Experts of a small language model.
Size: 12 layers, width 320, 104M parameters.
Experts: 256 experts in each of 12 layers, 8 picks a token, a softmax router.
Training: a variant of Adam for the experts, 12174 steps.
Below are experts of layer 5 (counted from 0) of a mixture-of-experts language model. Rows are named router (the router's row for the expert), gate (a neuron's input weights, with its number), up (a neuron's input weights, with its number) and show model dimensions 0-79. Each number is 128 + 32 x the weight over its row's rms, rounded and kept within 0 to 255. Numbers have three digits each.
Before each expert's rows: a language model's description of what the expert responds to. This comes from a sample of Wikipedia text that the model never trained on.

# expert 4
What it handles: Nationality and census table labels
router:091092069121148115074172162144155182128142137161057092116078123074126160157151093157117126126120067102087166092159102076142045096085097104151114138139094157136176139100062125113140091132150090108072154113168086075086104142124115166087163140
gate0:094162032150130098182088084120101083136111107089132144152165129112182148143095129133135163230118149151148127146093094127141140115098133123174089106093135149111121172150188123128137180098183129135112121150147089108143103113168171116088099114
up0:171063113107154130076130103156161172151123179197125123099111118138109119088141106117195074077139159097088136107184161149126135133124165115134176143184091169113147065168066146130061108148093122100107144118155131114143107145150098141149144131
gate1:084152133137119137158071136130107161164140113122148138174118127104148132115117136136118115152149147134100133167098139137134110082110148132188133184112152111080145090057104153150116153111073121178120097119086104113170098132122132157087156150
up1:099106111108111136122100131195150075165153106122180103106166151103124157170128088124117121176131176143130085201103122186143135098127189120130098144123161111101137113064150112102151136111109096150054059120127129074160113174119119093107149088
gate2:042104091148094145174104131159073170118076156092109155097114127116101176124131084131087146188166175137186152131143089133099179180142079093102124118112163104096144074086163097108118147098078171102080196158132115145115111098097155168128106142
up2:161125105197200118166046121120193105157110160092137148181153158155155084113179096127140058159114082109110123157158164135174070133123204166163093182131143089136141160160079104136129127158162106158154082099126106076127128154145129075115171101
gate3:117124176151077167108067146154092120128087103114131104097122109141102149147130076172185144186135136131117100166071115186096082113235185159122130141094061143096132132127139090133121105144129053121095114082163000066135163130135127138114135115
up3:103096160159089139125078134155109138153087111099103139092126107152087151140130065133177097153158173132111093147082155183095054141210197177111112147114103115066169106172156079130100089141119091114099121081162000072165153152130125144087162104
gate4:136083155129094161141104082156184175160132102178116159163074153123150092142152076096146093116171172123123125126168133112095137203085114123090115157169096126122137129106119167125116150137114098148099118166118134129166095146125168167184142124
up4:111079156134070141123106108132129142154139090156131150202117138118191103165141099132186126151179167169118129152160130123075139195120130159091142173154108102101139113092098152149109129127096105159099121202109170156158096170107149169128157117
gate5:065105095083102100146083177158126153137125088082170120108143153087074119125147079094127126194134117124117094126104122173135109102117157127173131101165145101082146183049128127112159109159113129133102183142130120107150073236162074124109091127
up5:186167134140123166088217131095130100119106130157104117117104111153148115176135106146115145049125123128127109155153110106105131146131124072092153147083089126190058129150159170168143105136143136136145097111094071118106167077077130120151168151
gate6:140114140112117141117175160154089076101120054144098161141166120121103181092134103144131099165110098167166157092147139104115092061120112125154173170104103112151068125069140226159126157127178161105152106111125152120139179110135129050118152106
up6:131118130104144138157149142158088095151136050107062168154179118149143182097142094183130048151133142180143181100161172089112075111141165142137163194164124105138093104110147174135102174086180157124129110121111151146137162120119133063106156083
gate7:151123158144110126102128115121137107107144147113141118114141127144100122172091189137130238081131128197122143135091116108144066091123136144128196134133121144188066134135132134126146151147173171152172137123145118095162167153169138093152045143
up7:138125134199107107100077112125127108134129139081156090121130109145126150152101185140146179104149122177132134097126171115107061078156146176116173110129185155135114093121099136117121140142135155157162129135140124123149172181139136078157044128
gate8:165142110133146094167101157145107109144075160109101166171133153170024094176169086186111151114128183060133060187091133147140109153123133113162141128119111115138118124110177170106177212134176099164120113155076135145117091125129063037177094139
up8:150111119130137084160095161143092122150056153094105174159132149169054071164169079178109142112138192042153066191105133149117129149136150119152148127128101100128123107122179176107175210136157088166134106138087161165125097111113065024181078126
gate9:174134142101108150076120066115114135119137112148091137096134144104110101160139114140112068082094133059137115150165127141169162171119157130103195132132071150116132104127137148130105177129112097085136101124068137135165087098186125113136192106
up9:145118130084064133078139089114147169155135124109118119112094148082106135099126164102119105143074141072132137145111114126168118154095125136060192109127113113130149089099130136118104176117092117097116103115104151117162084106183144137140147106
gate10:136115175184110151119226145193105126131089064162208131146130155134135173105113115158167128107092182131047161158116061141150133131159139146093063150097133121135099103154147132111116114106123061144170153076144125061107107170124094111069111149
up10:180106177174113172099212144170113096155088098150177137149131131141144159109079141161153103108085162130070161166109071146127112109184146173085082171100168093111087102161132102124095127104098082147113150065127144044133132140111094099050126129
gate11:099123081115173141100155138135135119152096156100113180134138135121085129073108135157140176122150165193181126138113090128127161168083163183085103133085123138113173124123167154076164147111082134132095167180075162186118117111101137114130137120
up11:108108136141085089123121223167130184128055092079163149135175099133196148169154128064149194123079117137139156159070104120079153116128133135120181108120108110150091068124153047086144105106096105105079192116161153097128128119134092110109111134
gate12:115147118114088155198093089048117163128156108130128120110172172171162048076145103111140132118152153101153198111057125149136114158151093148120145084083094188156176122157162117132118086145144142157113135119164167156170131083168133095097126120
up12:148122171103197201100147155142121143120156160170116165086111171097096118111165099075091126089111113108063100130166118141139138145109132091175111118179131084160115101130111082139121145107085131066164132100126094107124077174139094220153147164
gate13:111124114160131132118110117143140144156137109098174096138121093189130074138143148209176128136109101140130048122067099109070057074200113165156128077169131134131174175151099086072077128136153133149136120134064142127123131134131164113150137116
up13:140181143112054115114113105107186131105155082097132144115095138048133142173103108151167163146174123129092088108121128129162133174164112110156183087124108121133141161118133187097170098127133144119184135115158091084121069149157123059109111149
gate14:119117149145180081160178160124127140115125167138121138163206116144154122140072114146151103076166130097178166085131112090070099148198161127144120132098154060127120122141104092141107151125108131139084092134155137168033128112103131110073062115
up14:101160146063051127085112104139118092116112103128150127104137120117136126154147160170110190181112073146059108150096132151184166109110086138106138187112054187099123139129183132128108130127119098094170154161090120142143152080105135146140179122
gate15:098091033180159134084113115111151105129106136106080100123110159131129109166132123145141138120116149118059159150102119162111103132114140077119100098136135137117149119148126064141141119129187064157127159146155069155100154125137146152141155204
up15:150157199090117147165129143125132116093142142169152181137138169110091117096158104106114122142124149123171067123149123147154163124124135136176146163089122126155083177104148173130126107146067172088120095056116100066162082116143077119128102092
gate16:177097141163141112156123081112103139155167137081119125113073129122165082087106197092145118168123097106140093102142143122059129152181138149127135102129151138140140142132167137169136166131131151155115111096153193142100161177136162209141087131
up16:131138094079093116122155195145172133129191110152129144158158132145084174166103066137096135101138153184102189130130122090156090083092078106084138131149120111134100119130108140074120127134111123114122142135134061143206157116122086075131160139
gate17:160113080058110095106131057132125106166130147143120116128108160199121134201110071168156111186133138080148091121158163121125178135100108094113183169173130143160171121182183167150122111157161188136079109149132155092146159111117134098174149145
up17:103156180202176176120170196108111148065117123095096099111169125092089116056194179067073157063123114165089127141137098148173046108109124131135102067089133113123079151094097102116156147145100071100165168087143078138135058115156103133112157148
gate18:142116069117150167126157070102130145088150117127109078102136104073160204137098091174143152105152136094160158113179119147105121155113061162212155123137106148137185105140125123098104093128086150171102098092082089132151140102123119129115140128
up18:193102156089132055082137127106141124082119123133108117160213136096131091158164116163121111166172090087161163140090127140081085153180052130147158153115125140125128108123076136134073091114102094114166128075116085082097041104153079143144094165
gate19:133132158148160122134103133075164106141111166114144141147165091177153175164092152096157073073160115087112083138145128106062054110176126113099132153107144139156110147105121081115180122128167071117173060110153160116136117120121144117153167075
up19:096152175107109123100151156134157103090042097097131122161138094146107094127156149094136149104082147166051114123116130150162185094152182088134099127117136138165094136100122130129148137128071175151162103124109130159175113148154113167153159136
gate20:101207057079139151100163128132082105071115157126102091077134160157095144093042128104148149079068116098184092115106122107123132115145127050134152092139091189120120123126099129131184114089189105132155098137113095120114111164111116195165092153
up20:128100160167162178102137144109215109105118102165119100101139131101093103122208146101089160133141132131101127129150113203160127121100100141131135097077124133174135171095174123191162103171078112132097161096161109131109108078170119072146185178
gate21:147094099115122139140095100122114178137113171150144128144088143153205151140081190123202063136144117133168156105084126112140113031173157172145123097108158174114138104088108089161100177107158181172088132112155147159134137129185128138113125094
up21:113056085169119096129104065095133150131132118142134107142197150090167110101089126124159086154191169092112098176138132137094119150168139157128193098084160110088152140170135124156097101146106139113112166116169097097109105126135161103083121120
gate22:173131133065088097155144074107161127121092167113132160163114122143126104153142154043130111093102051148109131071122166152174178141129169160124108125150146197111113147149118089111174097129143124171182131127162158095128100110167111114134118095
up22:073145128202202188090134161137073117120151062136092085103134112139105141129127116225156152140157160096152073186128092105094073133143085069114150113107107080180114126135149159175121142148133108117116171156095085157113164104100146149114140139
gate23:132116082151135100142113156165122187111159087113122136098092141193113135149121135165156149172084138130135110182114049113141090109158163147085207124159176116117131184201119179182149123137161077177120132068142132123125183101133097084161201121
up23:114139096158088075118092146177143174118160151117140182146087133168152136143111159144167146171113066130144123146122070114138125105153178156118201141169144137111140202208121171166146104136146099204115124125122147168134185093151093092180202126
gate24:191115097121099166115180087141142111133134084129094095092136156209152112127102158126107121094156128177087087134103149117129063108109025141123128173144113137153162097123159128124113115137154155065142144137167157147134171090168174145029113105
up24:093157166114106117132107167124169125123165165152155170125136094077082152120153093107120163137110113086142138089140125121157178157133184086150121060090135103128087131143120156151155176145100092178139131097106077131123083150140079083220125170
gate25:161173120129141133175188111145087111087122116090119126129160132115141075022151122137185088110124153149102186159164154169110142091064122152179106118099116150138108167215131097127106140164107157115107137134095057097115104136179131100118227111
up25:184140111127153129137167169125107148108115115064145113173153115118148106034134150152147114124180161152117171160184173159090113128082085142164131129083112125130087137235104097104092142156097176108122151156112085112172098125156167095129176092
gate26:140133191220142191099137075090128111117141174116186083156232137163104140179229136144080061133175119127165107149140100142134119079100079110102136140179072123245106111142099084103135129130104145111142168140153174091089138107143090123125168119
up26:112109191154108145136161111095101159130121208098165105158212094183098131156212117165115121153165123167148108157131149110127117084117074155081159152171080126187118092112102131074127103128096177145146170136147191085085154111106130163131154102

# expert 31
What it handles: Adverbs and complementizers
router:083144083116117133098161165127141212105124157166044102100141132093110147142164104098126149140122093108108141130168122132146062101120100102139103090060111149109141117106088137154169093173143100131075174074140127111083077101131121157141156201
gate0:142188163067128149111075170158145087122145146178147101149158133189121096114108041158147070073123121122130152186151145125148130127090052135125090094093143168124107125172119122216135120135146152118152117128161131153109180094136119163146147070
up0:150102077189163160138126163118176138145131209081079090111108118119099116099181164068133138161102111123095109109128102143102120128093199099115121096157088151169150177085159151089176111156156077135121152133151117079131082180128118101132147156
gate1:105151122119167127127143137099118122084148117188189057112132124085159193114153118184170190135121060116153125162132086098065178090067088094144120149178134147138120145114187156114140140190138113090102139146150153168076125142131154076144124117
up1:143180125128116070184117156115069165122125110155157097166154078139163160145100133172180179183142125156184113181130156130088099135140100145100102162106150118074096099120150156090115150115107136129111079132130189178113104151125182097129084110
gate2:078109174109149115063181113123173124041095160130080159071146115062153077098212126110148134122121095145174130067126108103098151073120158135163165094107125132129113144149128153086118110151106114124127112123127087098106145172187112126135149138
up2:150169089187131137144099152152059111202161144093171125167137131168095168117134129147094116105109102070064128179116124153130124175101094116108084143080127148139146160115143108167132154128162121111126161121158108159192135118081098163170128155
gate3:102081152139191161193123138102105201160135104092156175100143164102129168143140116161118202125113156091113177119083072138095127143137158156098136102108118198109119175174110091061144156152130147123053183098138109126104134164084112118139106115
up3:134174098142088100071154102208148062080134163167146103135070089152090116126139152077131092127128105146139101121162207132163147099140099109157111129131106090157135086080157163199138107131132113107204109144116153166142110111139130113123153127
gate4:100178122098130133082120141170166120083128132116183183134093129137135087126107165137186093093172115102110108088121140106159117138152110113115099186136156171133191159149138121144111087131158133128163191103117136091135140070149136138127167124
up4:121164118137110110112167091194130078104120088074181131165140097126150091091060092126167085124181111115096090054122152132163121141164146121087120134110131168127197109093141159154096084128113137131151150121116094124129099132099131154078167096
gate5:155161107095109125173120136091119181179113095096111124134112100076129124108176137125144142119145137096118129171096125134158125120144137130106178119157105187123127129114126145080102152122142088141199092088156101133132122160152109132112109141
up5:095094100168103135067166111083149090152079131180125099157065132138168117142127112107105097191149123111056094122148140180159131148144163127129152112100133173115120132079128199155119175125100074146172127149125104115172128120159057147126091181
gate6:157082099141134149133071131098159122163103131170101102088095139056095068144163060154133121080121122156211144195100131144097119088059153126174140084087084156142108150118123090128109149139106114174115104118131153174098146105167136139156138184
up6:102149124083099169143178149169144142126132106127146122140139148153114161072104163153109140143103164030097119069208142147162147120183103085108107175146101140138120105131148184117149114151155080094160146127132122066147113183150103139105133144
gate7:137104115175091155082124121117128164134086112066116172114125142127169127104197073116136150114147130125086128124082103144106154120144163123163148156183115145123116117146173113136141056133155110145091186154128152149120127180060077145166101140
up7:116117131138137140116105161132146146072153132176162163097116105157094150116119086122105073104117176091166149143156141111177152142105068184156134087170116142125105149146105115131124195106074179114184119096122139146134148083122160090138131094
gate8:126224174123183135120079161131077106118179105093167134068121196157135141190125125143141113159140146148103101129112131088082079123163196133142113167112127103147135107119054166101119071112137193126158169135125134132163085106158102111123124165
up8:114084114114142108166157086149175159120131195166120119157119108048093124102127163075106178065132073103140157073143162152173163125093091090144165126149107136137133145147205136157174133161152072141064107140149082112066157092108134158148154086
gate9:082100125123152138100185083153129109120132107102180119107138163157130134160121134121128077112122114108133086069136070090106148140106131118147111058146084124126127186150155094131105155113161148144089109131121112164122061177137116063127111120
up9:163091145077146127130109142064128132138152144143125079129148150117114046079048121165104162113116117070132128139155126111143148126100134180131161148151118134149133112090090177178128138120081152132114150132114173088070177134182107206118116132
gate10:185154131150171135195127148083121202149115165153139143087106129140131183123121157131130188126102147115121142167122143103107112132155143099133120168076136115110113131191116135104202105124172158116124122081174157133080157077142119046170115127
up10:117056053069104120095148150118195109144107192156118083103127148168138084155052115100164093162080152122186141070098130174169136120140128140127140114177126153117089126162100125110107060110164132087133109088107111101176090053085108196094063139
gate11:132212080112135170101100088117132164135174108142107140118079117173060150131142130093135173114113157136083174139094148124142148088116041140119135123196171141133119096145177118099140099144078153105157086073103122135158163127092147073139168146
up11:150124117133099125093244115169166093124119137058131079143147163086176089172127122076135061133136090095184065100167120109134121160134190124132132129063073102144159136078066133127149115115147053143132167151173143100121075207172088158078094162
gate12:140116107109156156147142105142179126113163141128164088118103160088115149112147151122104180133120099099102161090124100131191192101073102068116120091167075116148138130120136103149230079188155157135100135116139123128098081076129074068118112158
up12:126133119129105099154108123136103160172103127112154145166154119135178158169084156151173154197161157165163127135104174177149115141140124127079108102089172089080112084168104084148158135097115140174118107117121163138130124088105151082144076128
gate13:126157094154125123135145148142133114164158087162164134113112102064112086059128129115091154116123094142075138143154104111078199178115102106170106084175089110182129151121133092105111086105086076127093094121168047106118107211124121149161135075
up13:133141162125109105123102140129110121109149086162120133120108125080114077094103169144141111142165129171199146167178100124104173163137087126193103088189093060112109094142096108088131122094116131159124105168126143090101177177090169085118127097
gate14:105050130045124138089115118115134133105109136199116091144144117108165141174107063095105141117139092099164108122156120099147215118104103082155165068143136124126127148056146127136141152166151056123106124121136115124083189106131120078138154125
up14:085100138102105089142104126135123194164076142165155128152144069114188099164082120132158129187155169152164125168101172110142126162144133093090115076108157080081096075115134115151115157117127095166159094091100180126077201139089160078111111112
gate15:159102180130133155106149140100140141140115136131179073149108138159144145071162115112171149138142128197125096085143121140228167105108177089175202128084124103169126125152122140169174057115146176072123111134143135172082123148113099159178114127
up15:117161123128195179112106152170138082098165133138152156072099165075073084143132127126070155088070097075120130142119063098099160120073104127127101114139093151168128173147162126134138167168157085138094163124126084110157138083158099115131163179
gate16:150142171195129104143104113063129110154144093114118100139148132146122153161137130153182153124089114188155087136125045162169099094093050128141119112158153125138125181113179135148113129117125192119080153154147102114116178152126181125193118105
up16:130098146153092098098073125120113119138140124139112119132157120120153055128105130150164086087087060160179071075156144132143108107147118134135206127162122043141078080125097113161128085090122155107149153130094149159131149141146119138069133119
gate17:140150127157134151154114096094125080098130119091131143121128123121092129080152116092099130103077153156134142056123093169073193123144168084181101092136125142158153117109202149069125108163170157115109118107144096112147108132120133105113137091
up17:104108150146067089180152107100063143143060080095093165158161098120142128076115146139150111147140179164139161131158148179120143140159146097148115087108182101082115093137188117092088126099110140136151089113105128118163144153071173106146113128
gate18:080172110115097114173158151148114135196096121084134196097140085102121158192112135062090183128112117158105145096075149153104125167169147096139136059135082068111101135088051025088140130148129144145165127110102148132138069187072157120092085164
up18:120154105132098139131170165146107085163078116114105122136156122105153184142152112156097131144120098182121165132166083163142106134099123138111093115152102088158096148137097119153064144127133184137156106100142122110144178156111153095125160048
gate19:131096137131153122118087202175169098118125128129090096119121145096123109145101101101161103123098153116160173127135142130090093132137158100163110137091091122163114173143080114158176090136143117129083146104141170124187126089152115141156121122
up19:128149079138136125108179116099144179119156090142161128076115152146159145158117118150074128140163101153096081119095138070143147174105096165082111121171113157166102096128150163158089115142094141077149134122123094115056093111118129147081165075
gate20:103072139152154161096139194116153123140090145119191147096110094199085182182111142134167125138151131201156161146087129080065104131076168157097102092131104138144094133107125086093160105137111114132191083143132119114117149150128113180094150119
up20:092106122165124153132132171115146145155102130110205167103133099184053173171060170139161142143144143184161150182094140098093100139067149148096081087117114129141099107104099087091151127115104117129204100135096143124099136131102144179092151105
gate21:127159193140121173166147090155158128115159167125130110110144174128099174162096130196085113079152083073163187072167145124064140111151124103188124166123173116183133158121164110165130184137182173160134091151154118133066125044106117118145148168
up21:139112063095152103077148151122104085094165128158136097137107121175142107123160093091144135149109091150075066153078095073188123096076126162114118123129080163145139126127137152091156049144100083087105161105116111116171089182159115138116092075
gate22:104139136165097097149112103140172179106098155137086100120068114083175138146110165122084106138114107100211183077106181180123163105141077104128119173141108045112149100129080074173123077126098130101108214109137094138143120146132120101137122101
up22:121149115142137165111138106096099125172106085145136186157150158152138113126148154155164143092107166125003070137029092127184147131137144118129176092085096184138104163098094132101143142149128161100130093104114144153143180098096122177089071176
gate23:046092124173136137146162115144135145167146123228109105135153172128103167112092197132151136121072077081149096110188132048191127108100143139143123155107110138181116167161117156115147184186173134120108171133119118078183166127181084051120069091
up23:175156140091138146078123159128176078082126171137152141098095123114160088137171069155084119096186170119095167089152113183122141127133127097157183099162104131154162109054149147138098091126104144116146088175140087123073076101100145201121189147
gate24:179059113150116165116151131143166179090100138128083166100104129099094155125134161137108135050079143130055146051056074082135140156107155098160113166140108135159108132116160122121132150180118125105107141132097088113172178116165135109161113082
up24:141087120150070116157117134114087215148075107133096167137140089149117173157066150144171130146133206190112149123087138146116090167148156150101094187108191113080100076133123085106084192094103142132147107144098147151155163106095189129146096085
gate25:166200138198100122097170069112185053140158065143135128127143134112159186123075152092170075085157096176154137091146175130121066135087126165155146157158118070144158097099151077153130200152198168132145104097144158103161145147106143083139159128
up25:153087121066145148143123153150166188165116169108134182128093112128136107151209156124098199164139172084099113112109128186112160138167163104070174097117135143138147192078078170122161082109037077105139092158121156139096145102142120158124053141
gate26:107096110100166111164073145146128175108122119079108094156139122101125149187142124082067143159149157177157073114146143074157104199140126137140136104121117075093165102129046083214164189160106159166142145135113139157165098178155146125136130165
up26:129139097168113109150117095109126135114078144172155109196135098154123131115096144129116129122150117103117128122103113111211102117102049179074157111142170153124154160132167131108097160112126054142109106113196059084108164093182109161163117104

# expert 23
What it handles: Appositive and clause openers
router:078130101099179170113132149094134238103118164204075131110125187059118153092170132118088147112120094113092121102158122071159032119114118098137112166123091143127127155082094153181195101148176077125093145130176089100125065119154069151118150148
gate0:114128106147112125135116165138080163173141119154142139138171062159156113082155069138138086128058137127058090149187093117119084121171131158052122150106188165125115069155164105092071117139103160105154148115110136095189164128076145128119139087
up0:122139149134116125065145103079104124120055104122080040172148148174137126150135175147170063123115128144121129085120118095137133151115144152103123119139111071116127131140054121104150147129165154122105173076085131090142145126184124144159122125
gate1:068138132115131123145101126157124113106155113131132095105122084114089125115160101158206111118081063094096137106187129148146108093145125105131140117073093159152122140134150158097088176136126119079078151137159139114129194130176131149091198174
up1:202169106119145163111175118160175091116164157082150124106105144122100139153105106093075167126169112153151135128087097130116173160082089117133154093123124143176145140150078173151178065157098147120122154062113075153112049159100081105124101145
gate2:142146133126135118109116114157117100105097088151126104133050194132128134194163082158192119164171068140099154076164080174063076139106149143145141130112131108164151185124127145117106134153164142150130141175149100150161107114153044002152128185
up2:110082159151085134124158073173146154120144172155128051111110121123092119161129167120138177096123149124145098088150139099151139122157104111108152090116141091117121109163080122081114129138104177085128128078105113109121090105130180128147083117
gate3:093166133106212076125104138112104171091110130091108140131108121156087124112143087137220073088082093112160093166139081062120084141126143200057105118153148173119095122155123129064109079109191186117119171071136087137131144146123144129134166080
up3:087095155153086161151134090120088094110146137083119110160137213116118174107075137169097109187163166110205144148100098100153126075072123099217163198137122115127124087109143128211143123134133116128116149108170120151108104196060108168111145142
gate4:136122107086146132132057120112092106148142092104098037157084173106138117103104089107097188176124167133173125165153151141179062131065122129122157163127141095135101093129122087116161095138151144129108115128071059150169136184169111153135127119
up4:099107103130081190156138065107066126142116101096114088134087155087158127118083106152106155161126153111156077139159140174109052164108133136143146139137162088094076100104139109093138143141171135160164129130075072137151144167141196120134155142
gate5:121059141171149101039144072133148142145091131174097199130081150094172130093107097131075069142131069121160095107102167165109121138183096154127118126146117131110139205112123101140188174124139070138148102125079129134135185092082049160133124198
up5:087139102084114147190132139116176086086145124116153180117166094091125108157105146127114189073099119111123118087150109127135201134154166162130137125106134129122099053156155170154126086128088142152140144118132159079099045093171152099101091090
gate6:092181188095125152133116176168107140131157139061123098141096147114068127113123114123106160152130135096128201163128117091133077112134165142155155129100089150152149130059115113160088111163144128089101140111188156103158112134151131105147137134
up6:177169173116144110169151163173155103125092149112144090154151118107096140097131132101131109127096199108126221109186103170137110100113157149066114168094153111109177130164086108148163163103138142136167149158172180114156194143183116192133167158
gate7:155083119130110134117114119092153142139128145135089199111143071187134109096117122057060054083139138108192151158150182125131139104135130199070133144095143152128134158124105122110148145114157087126109099119159157078122110061144109157169109110
up7:161150153108103119101139079101126141055105134226165099141063159129147157105153118142174102086138131099241094158187101139102058086145100162089167091141121135089156176173142167096093136123152111130113109141163091099082134092096143049152142155
gate8:152172061123096108190111167149096087124196102147164142142119120142185170086068150108039177152144143126130107181133081104153082124156109112059114187093140120137112067161124149126073124155093127167111154140134101141187137139080125106101115101
up8:186136205093146140098154113074134136138069128155016137103133080160150120181073099110174131101129138148148134159119150118069108120154181168146127093172147118144127134139093100098178126121167102106086138132149146119125157136128141143167137083
gate9:157171124085108047172082148132106150063191156077158106111179156123138085115075153141138120118191135143116163139138112103112083141127105084181131167133132082150124072148110095111112100132132187095134160153187081179127095151129117112176101081
up9:140139106085116140128129167129135165141133072175169140119182132079163152159134086168142177175165152136108130156106081049091151160060131122121105123137114117142069112150051105102106156139128127111165141098140137159125143161132113176120148068
gate10:106165132112168122112107158119129103121130117143146113158128123165105084104089160162144179168093091137088116133077121183111152132131131163151064134122128180159099156174198103186156064139189172133149125056117184131144125105112127148179115126
up10:136100126178090149136155115115134140174143124182124126080100115135093164137176100132128112130153125131081089129180078092105107128140133095106168095120105126121128150126065151102141158152068112091059177144160067133088229146139095112087145186
gate11:077191136130115108117125079136215106120139077124155152068069112111074155108135072138095245143098053057113153103149165124148139055203099095158142118117194176130121172105113156093142149089139090098095097120177118106159123152135130114099133142
up11:149110164185095121146104136101076150135143173129054143112153134185054185140155130202168091132143141180115143098171130130098056177056205120127101124099216131128147172099158137157085154118116160110123147100132057152106173144090143170173140114
gate12:158138142102189114065093125149155092088161142122170129093088068101131161119129100137124129144184110135137163067160098116065155166137111143122150106102131167169143133127204167140147151156134120103119183121154094127068107123156048089123075180
up12:098126092163081171147176116132141169148117098055077121114137152157093096206142156085103134105091080107123109150066130146224110082116094081163146096115140126163090153156108071149120069169107131154102121091110160137105138101140125126118166103
gate13:111150115134179142118112192237112104164142133075068107144100083123148130123109131126161174120164170114098136136130131146118100187114072103129109098109132174125197095115091133118098106139086110138077172127126113075101108153198106133096151127
up13:112142138080157052184140072049146144143104119127130066135139161080104107135123126157124118101085103101146164107156118191118065139179122146159132185129114112138024190099106120077108147148187125091132137160120102166135140169091074112180129168
gate14:057164079162195186091112121112093142145113119086155102134119116125138093133141156100112100149080132166109115148147127133113102061147098108150100143116091177136096084102118107131159098158151145149123172100064132076141219133132061113082137136
up14:069135066135150114148115120089074152170135134082130135126140084143112144177105176152114085157106138200110107163080177120107120134130128118138088143129128150152145079081113088098180089151164157155116154084036140111149198134136051121128107113
gate15:124171106082162148104148130123153127107117125158177114135120094092133095170104134143088125117131092080132111112172137143117137156089101149147152086109135124120122178111068174105134156123145083139175140151144172115122124126132060157149188175
up15:150113179165102114109145139153160090081191153085096100086118130138071101123126083084186136095111124098134116083077075122155167126132121078132110099095145166167168140132209126178159114163141141063072147117114069154066139159160162112128081115
gate16:134107192117169085092182137138123101131178098163120129105118120121101094126174127201177072083120063132127156136083144139114168136173130155119097101115099141140117177166190160130158174125182119121119104148135067168118158076118084132133100109
up16:123104186145193128116163106103114089149123132138114134137127181116128092096183178173094143104095056133164176132079146101101194133169150130131121129120062137113092214178178149131148123128189108183123083123170086139120159132103068120143154103
gate17:130113164088125120153115159119102101139117144174098079129123165162121183141105129075109148132120157149124204156156127222120029084079184121125124161125152134107137142113154125096151129163160145143126204167122134090111132134156135091118166121
up17:086143096119157113119191089159152146100151098101186101109120107070172101157094079143087126093139114105168115117148128112119165147156086134129115109156129155150154145098131170121135124094103074148077130120097107134174182146158096143168036146
gate18:130140147173121094075160095144179075163199080131187146097110118129155052110137113121151090097094077106156088149080110115159167153154114080151087075130097164190141143093144135159174120118161125114123112153090095166101103077186180109177171147
up18:181115111157165194135138165152135142072111179158114083088098118129061161141167079119125132123176141123085165083174128147110100137104141153162143123072195155107123176151146123151089124159107143091103158081163130119106113123096098151101102101
gate19:102113101128135107145093122157142144085187101072116128109182164151102117155089129144155123042153153133132154141087129116052064120148126110124122144154148111159128091120128123120100013130103079125089156142090105180120140098157135064154165125
up19:114137129110099103106179124098107103098104101169167131132103101085149127078166108115160190226048105160133122136157091090187183145088102096154155134087072164100106123179124192133149125151161190138175102093192111025159103178112115167087154093
gate20:184111139108099136109139191137131067103172135128155133095127107113138099153140123100142126143157156166115205150095154125075179127060181141134078130099122168096161092189147199159127123151133115129123098083137126113178075113170118100141140112
up20:162113125118085158121132163124125086110143134145138122105108103122143100133146135133117115146167165174124199141099130131082183113096196156133080127138099191099140129146144189155119102140152124151155098050140121114182077119147152094141119113
gate21:115178135107159103133130155152096101124146056113151159116109117090117169122079086134093197143083075148114129153144124109128117126077060103111087166126086173140130127120195135143121049132149160156131084118071073107154118074105089068162106134
up21:171082144154110151100162094140170125118136210179110087113102189143123068181148147121196045096116152131176104096125104177101152129171213141099175085131151090133133128114069131093154141128109065113130145155137145145109139176180143144083198145
gate22:137105127157116205161134121148170114081083166058188146107196149190172104127149103090146138143066167113063086120088029140087168121113132152108142149153103113166148191117107154111100117117089130079179157137165114116104128193152110138120159117
up22:180124143103121165155141079130121122074100145083187108119166047142160108126096117150160164137032156097110083087118088201095131158103145185113143135147116032150123119119104162098124143120073139093202106111122150119127081205174113134117137132
gate23:120107129067134151113113123143113108096131109122144058145152187146111128113174086146162091147146105117193128189154070110110095123110076115099144168098115118115113174161145142107116156133117151162145096161096157139145070173155128137124145088
up23:052108131125118233129137103111109144153095095151111138123198110110140125116165148143170086152103158089141114155114099135087121175205095147123166134143077126114100216161107123095138144158143114132131142158131191179163173168093139111126164130
gate24:152159109126137061183093143115126143105202153110179147107190127125080085134126136161088126130172114085120080136097158150163136161187092103143110181092134149096145077133071132189096117122136178135137132155140147123121088134148098110120126181
up24:116064114150125134109173145169161108083087140157110114117130119129171184142102066101123112119167212114139201075133078100110170108098124120097093105103152158136143163141154135151157143136092083121041149130101147106096105101116175139119120090
gate25:098098106133080101153173138097085129128162086126131121148184057141143167109089087157095172133091180173198108230194143121078154086120165182093138138087149115136146079164148174070139145120098053173120122149116132100127086116157170148116129091
up25:130148136078104103086116149146182124114121170093075180099129120128115145146128180061113086139130120115194126119095119151190122157181061145148111123145150117154160130123092136155130109119114143110141172107106168112059148162071128109094059122
gate26:089221095103135047141082252122056137119155058095106190140158165129119127124097113205134087123158150128159103200150141155113073141132094097117068187117145117065169069106127147123028101149077130180083124152070160108133144183124073097129161151
up26:197188051104075169143071172165118086116116096140159148123119102125155091044119125156107168197181140162115156162124129167130165147086084117067131117096063099127135101173080118150107080132085178122146147083184120087153166148052123107111083132